Weights of a small mixture-of-experts language model, trained from scratch on English Wikipedia: a variant of Muon for the experts.
Below are experts of layer 4 (counted from 0) of a mixture-of-experts language model. Rows are named up (a neuron's input weights, with its number) and show model dimensions 64-127. Each number is 128 + 24 x the weight over its row's rms, rounded and kept within 0 to 255.
Before each expert's rows: a language model's description of what the expert responds to. This comes from a sample of Wikipedia text that the model never trained on.

# expert 37
What it handles: Letter m and people nouns. Mid-word m pieces (Demolished, Palm, them, remilitarization) and nouns for people such as head, women, father, children.
up0 [130 102 143 142 109 149 136 141 120 122 148 100 139  96  91 145 108 115 125 102 119 118 124 151 137 117 121 147  90 113 123 167 125 127 134 133 112 164  52 143 135 131 123 139 170 139 125 109 114 153 120  87 106 134 132 114  87 155 153  83 186 106 176  95]
up1 [149 144 159 149 126 126 177 116 128 109 101 123  93 107  87 163 125 162 143 159 129 121 107 170 169  83 147 131 121 148 129 108 115 114 169 157  99 106 138 115 134 123 107 132 114 167 105 106 116 145 146 131 133 106 176 117 136 106 127 120 109 123 154 118]
up2 [110 152 158 106  94 109  72  90 143 150 114 127 108 110 146 111 108 120  84 117 127 120 121 130 154 118 135  91 154 163 121 132 121 116 141 172 129 149 132 125 112 155 128 184  99 168 123 101 119 164 135 153 127 133 198 112 136 123  75 132 136 177 117  98]
up3 [127 160  98 145 116 124 135 205 105 102 158 149 123 171 106  97  75 108 117 139 139 146 137 143 130  98 100 139 111 128 131 119 119 110 163 159 105 146 110 141 150 131 105 131 111 110 103 161 111 133 107 102  82 136 139 116 125  95 177 123 107 118 116 116]
up4 [125 110 115 113 112 106  95 127 158 140  94 137 103 137  99 177 130 130 126 103 125 111 113 117 124 156 153  88 169 105 100 175 125 124 172 103 159  77  97 136 114 114  83 113 132 156 105 108 146 169 129 143 166 130 137 127 131 108 119  82 148 164 109 139]
up5 [160 113 130 129 109 122 131 139 112 119 119  99 134  64 159 161 117 126 182 149 139 140 120 157 144 158 164 126 119 160 130 173 100 158 121 142 135 107 119 168  99 122  82  84 163 125 119  86 105 133 138 165 128 153 113 114 124 137 194  76 189 100 127 115]
up6 [130 143 122 115  86 110 124 136 131  99 132 145 172  88 131 131 127 178 187 164 109 151 119 149  86 123 128 105 121 143  87 132 105 176 113 195 122  83  97 104 158  86 126 157 144 154 133 152 107 136 144 125 145 184 147 170 119 106 104 144 142 118 110 129]
up7 [156 109 127 166 106 121 118 128 107 143 132 167 108 156 124 133 131  97 170 154 147  99 179 100 117 117 100 108 134 135  86 131 133  89 151 106 146  97 146 142 134 115 110 169 154 115 167 166 103 152 115 149 152 129 157 127 125 153 131 131 131 115 142 126]
up8 [123  83 107 141 113 138  86 179 104 133 107 170 110  89 131 142  99  94 152 116 116  75 101 105 169 161 114 101 135 147 135 145 123 153 119 159 142 122 131  95 110 115 127 111 150 101  54 136 165 117 141 160 125 152 109 159 109 138 145 139 164 164 146 125]
up9 [103 157 147 114 103 113 136 139 123 145 122 132 145 132 151 129 116 116 111 138 110 124 160 108  92 106 109  91  70  96  99 154  91 115  97 117 128 167 176 126 137 154  90 143 149 117 161 120 150 194 135 149  78 142 116 117 164 122 115 133 150 146 120 114]
up10 [ 96 118 154 143 110 153 131 138 126  78  86 130 122 115 141 133 138 123 162 117 120 124 122 111 146 154  84  80 143 100 131 145 140 115  83 150 172 138 135 124 142  91 107 142 173 154 107 141 102 124 192  94 101 139 115 123 118 112 148 119 192 177 121 128]
up11 [ 75 109 109 131 116 110 140 138 144 144 128 158 110 109 116 138 111 129 119 120 115 115 145 107 115 166 110  76  90 121 145 156 118 152 136 134 163 133 125  98 177  80 137 169 161 127 115 131 109 137 161 159 157 100 125 149 131 123 146 180 150 119 158 138]
up12 [123 144 129 118 107 142 148 130 152 149 164 155 133 138 155 152 142 146 161 156 115 115  96 121 105 152 102 169 107 151  85 133 172  97 111 143 122 103 149 147 142 114 116 124 126 115 144 128 128 138 140  92 110 116 172 106 120  86 133 195 167 143 121 122]
up13 [128 147 146 114 118 151 167  96 123 144 141 109 100 128 163  91 121 137 189  93 138 161 125 125 145  94 126 139 111 128  99  98  95 124 108 151 126 120 130 161 160 129 138 103 122 108 106 140 110 177  93 156  84 142 149 122 113 173 174 143 172 123 119 114]
up14 [137 139 168 107 123 118 124 125 122 174 132 146 109 114 121 130 153 119 145 112 146 124 105 101 175 122  89  79 127  89 163 119  96 114 136 129 164 114 123 121 146  84 124 127 139 142  92  92 167  88 147 142 112 171 124 148 171 135 173 164 118 117 128 137]
up15 [157 105 173 146  94 152  73 156 104 108 122 120 145 140 140 113  99 159 136 151 115 114 159 131 140  98 104  95 140 113  87 140  67 111 114  90 137 117 106 144 156 140  49 154 148 156 136 118 132 124 124 123 148 115 144 146 116 136 101 146 130 107 144 100]

# expert 35
What it handles: Mid-word fragments. Word-internal pieces such as w, et, ir, tt, iv, as in net-w-ork, vari-et-y, un-iv-ersity, plus New before York or Zealand.
up0 [144 123  90 138 124 155 110 138 121 120 116 104 111 135 122 165 166 117 142 163 100 125 162 130 136 156 153 130 122 138  92 134 104  90 120  91 114 177 128 136 118 144 128 138 128 112 134  93 133 127 124 158 112 137 107  93 111 107 111 165 116 144 131 168]
up1 [118 146 102 123 126 105 106 175 147 156 168 112 182 119 147 169 123  95 131 130  83 136 121 156  91 148 129  90 109 125 130 133  98 109 109 128 139 157 151 136 130 111 145 164  88 157 140 120 144 141 132 117 139 165 136 155 129 104 147 121 140 108 136 130]
up2 [136 135 146 140 146 126 120 148 146 120  81 106 107 144 135 165 115 128 143 127 193 127 123 183 156 136  88 123 123 143 116 152 179 114 116 134 124 127 147 164  85 157 146 109 118 134 137 142 115  83 117 165 135 111 123 130 106 120 155 110 140  99 140 135]
up3 [147 111 158 154 160 114 143  94 130 142 125 124 122 144 113  95 151  91 127 111 144  78  95 147 125  84 133 127 122 117 137 155 121  98 138  88 151  69 137 193 127 168 176 135 109 124  95 160 108 147 164 122  89 102 110 139  99 117 151 141 133 124 124 122]
up4 [127 127 118 119 151 116 150 126 117 122 179 109 138  87 129  92  97 137 136 126  94 160 134 128 158 131 161 111 128 136 134 133 123 138 104 137 133 165  86 127 121  96 142 143 126  97 137 123 118 148 135 134 148 104 128 135 141 114 155 114 141 108 125 137]
up5 [117 172 119 146 131 148 132 143 149 151 142 115 141 112 149 120 140 125 136 139 136 161 151 154 147 112  79  96 103  73 133 136 105 151 110 138 136 138 141 124 123 148  81 134 155 109 142 139 106 129 145  98 116 145 137 142 163 182  94 108 138  73 110 161]
up6 [187 120 157 156 114 158 138 132 104  94 128 159 152 171 110 117 160 148 130 129 167 138 109 130 131 114 151 117 146 116 112 160 144 154 154 131  77 145 137 131 100 123 131  94 144 112 134 138 124 134 156 145 101 133 124 161  87 157 101 151 155 116 112 144]
up7 [ 99 116 132 157 116 120 156 164 119 157 137 121 123 146 133 117 103 127 113 114 155  98 116 115 169  94 134 119 123 139 156 112 170 156 143 156 112 151 182 117 120 122 130 126 115  91 161  90 113 103 113 129 127 129 145  93 132 155 169 169  92 131 135  98]
up8 [159 204 104 158 156 168 142 145 128 115 148 126 135 120 154 125 107 164 187 104 153 129 110 167 148 147 109 110 109 133 136 120 104 111 171 135 152 158  88 141 124 117 161 157 138 127 132 112  97 125 119 139 119 124 159 145 115 114 124 161 115  84  86 103]
up9 [142 114  99 118  99 173 145 151 126 190  93 113 140 136 140 110 158 104 131 159 109 122 133 111 126 129 119 124 145 142 136 143 145 132 105 102 119 157 131 117 142 103  92  90 108 114 142 142 156  79 140 154 107 123 138 152 148 128 133 176 129 109 116 132]
up10 [180 188 150  99 144  77 153 129 174 117 103 152 127 131 133 143 133 111 129 164 179 134 105 118 133 101 135 113 112 114 111  96 129 152 138 169 107 131 138 103 137 128 141 140 104 139 129 109 104 133 155  96 138 156 138 155 112 160 116 114 155 130 134 100]
up11 [135 139 152 129  97  82 144 161 114 143 122 107  97 157 128 135 105 108 134 121 154 131 114 145 139 137  89 120 102 134 157 129 136 172 103 146 119 120 104 118 132 108 125 110 109 159 143 115 101 119 162 108 110 125 164 159 171 104 153 142 164 117 134 109]
up12 [145 134 117 140 123 160 141 147 129  98 172 138 143 123 126 127 106 124 122 111  86  93  91 150 174  86 131 144 112 167 156  94 133 177 125 132 102 130 137 166 121 125 146 141 141 156 131  82 149 126 139 154  88 116 109 151 130  94 167 154 159 100 135  87]
up13 [144 112 127 119 172 124 124  97 121 117 132 107 148 118 113 102 134 118 183  95 105 132 128 122 131 139 148 132  95 114 129 122 123 117 103 104 198  58 140 120 155 113 176 142 136 149 177 120 128 116 133 117 143 124 155 136 126 119 123 142 101 107 121 115]
up14 [127 154 124 123 128  95 122 118 140 162 128  96 115 201 114 106 148  95 123 126 167 155 114 156 120  92 117 121 117  74 158 141 130 150 108 166 126 157  65 133 144 100 111 155 130 123  91 120 116 134 166 131 159  98 153 148  94 151 140 103 140 130 148 153]
up15 [125  92 103 115 137 127 117 186 156 155 130 124  62 101 117 121  89  89 172 107 144  97  98 149 124 125 135 134 152 149 130 124 160 163  87 145  79 115 140 126  99 102  72 106 135 122 127 152 112 173 153 124 172 125 129 181 110 140 129 119 128 121 112 133]

# expert 42
What it handles: Letter d pieces. Mid-word "d" pieces in words like bidding, Find, Philadelphia, condition, word, plus verbs like did, said, would, wrote.
up0 [114 187 154 144 174 141 147 112  84  83 123 131 114 111  88 133 132 147 156 143 104 102 119 130 133 116  88 129 111 138 114 105 153 124  59 128 151 134 158  90 156  91 160 133 100 136 134 162 147 114 141 145  93 104 102 142 105 117 143 167 144 149 134 118]
up1 [ 88 151  92 101 125 152 122 136 145 121 137 150 148 179  92 145 151 149 114 131 115 121 123 117  90 147 135 124 133 170 161  84 127 105 159 107 118 126 160 117 133 103 122 130  96 109 150  98  83 113 130  92 153 115 116 153 121 120 169 151 101 104 120 109]
up2 [155 132 128 148 120 141 179 148 101 127 175 102  86 138 144  92 115 137 179 140 119 150 127 148 110 141 168 151  90 152 126  94 134 125 129 141 115 149 137 146 131 144 130 143 102  81 162 156 121 102 109 103 135 121 122 158 152 105 104 138 123 119 117 135]
up3 [104 151 127 104 156 162 115 150 110 151 153 158 145 136 152 163 112 106  80 100 146 149 105 128 126  93 131  96  95 127 115 111 105 152 121 156 171 153  84  48 141 106 112 142 168 170 112 119 151 113 106 136 104 105 104 107 115 166 144 145 169 114 152 100]
up4 [130 106 115 133 129 162 136 127  92 168 121 128 119 126 147  81 164 111 128 113 140 115 101 115 116 151  99 169 127 130 125  96 171  77 124 121 151 163 141  97 105 143 108 131 140 107 126 118 100 153 172 109 107 159 107 144  99 123 158 147 116  98 118 137]
up5 [123  95  77 141 155 151 105 160 111 134 128 148 114  83  99 162 104 143 150 178 125 118  83 105 127 108  88 111 114 148 171 145 135 106 146 174 109 145 141  83 148  91 122 126 117 133 170 123  86 151  90  90  95 101 126 155 135 132 127 158 166 126 116 131]
up6 [120 152 114 126 105 115 147 136 161 121 146 158 160 125 129 192 119 115 126 148 131 182 100  94 142 156  93 125  91 100 124 140 123 205 115 167 149 138 113 139  87  98 106  83 184  99 145 129 138 126 112 143 114 126 137 122 111 105 117 145 117 122  76 102]
up7 [103  98 145 120 131 116 147 123 165 158 137 122  82 114  96 151  74 114 167 106 102 123 105 128 139 121 129 101 150 135 139 104 131 107 126  79 129 137 119 162  93 155 134 157 127 147 148 125 170 121  92 172 172 112 107 122 148  86 138 125 142 123 130 128]
up8 [110 100 132 177 140 107  85 104 108 184  99  89 119 112 149 119  96 146 129  98 177  99 111 136 159 124 151  55  97 146 159 122 119 137  71 123 174 132 144 100 114 138 127 139 172 122  93 118 142 151 162 114 136 148 104 139 141 148 137 143 116 122 142 150]
up9 [133  89 145 144 141 113 120 151 164 132  77 144 105  74  82 136  79 148 111  97 141 132 108 176 105 140 130 102 124 132 135 145 160 146 105 125  91 144  98 112 125 102 138 102  91 133  95  82 162 124 146 131 137 154 146 150 130 106 139 122 168 100 135 125]
up10 [138 179 129 153 120 119 138 121 111 139 118 156  96 124 108 170  86 151 111 113 129 122 123 132 118 121 127 143 125 175  91 166 157 127 163 155 147 140 140 128 188 138 132 105 119 107 130 107  85 132  93 100 161 118 105 124 151 128 118 143 151 123 128 110]
up11 [131 124 118  88 115  98 161 152 133 126 115 120 122 141 133 131  96 126 168 164  68 154 124 158 138 130 133 151 108 119 141 165 157 131 105 104  84 152 110 138 115 148  97 148 160 148 103 135 113 108 126  91 204 183 126 137 160 102 100 115 145 121 145 112]
up12 [142 132 103 169 123  86 107 120 184  98 135  93 101  77 137 114 176 142 155 130 107 119 103 146 109 132 121 113 124 112 117 168 169 114 181 148 126 146 120 110 109 135 119 101 105 162  90 157 139 143 168 126 129 127 128 136 142 157 124 145  91 117 140 142]
up13 [ 88 112 108 133 132 147 147 136 151 129 133 159  89  67 130 144  93 111 133 166 115 125 175 167 160 151 128 131 107 153 134 108  97 113 100 146 103 138 123 170 138 164  93 132 153  84 129 134 121 115 115  84 114 106 112 100 138 129 143 141 130 145 122 170]
up14 [136 158 174 107 164 115 141  90 135 126 182 168 122 164 121 122  92  82 155 123 146 114 158 115 158  76 122 172 107  89 155  97 145 111 155 132 123 118 131 135 125 118 130 114 106 133 132  94 125 120 105 186 131 145 137 114 171 119 140 115 140 129  98 137]
up15 [124 142 149 138 148 139 145 108 118 115 102 130 118 101  63  96 138 117 136 153 122 140  52 103 122 126 123 119 152 131 132 183 146 124  79 127 117 175 138 118 101 145 144 123 151 129 137 133 140 108  99 125 107 123 130 134  93 145 144  99 163 150 144 119]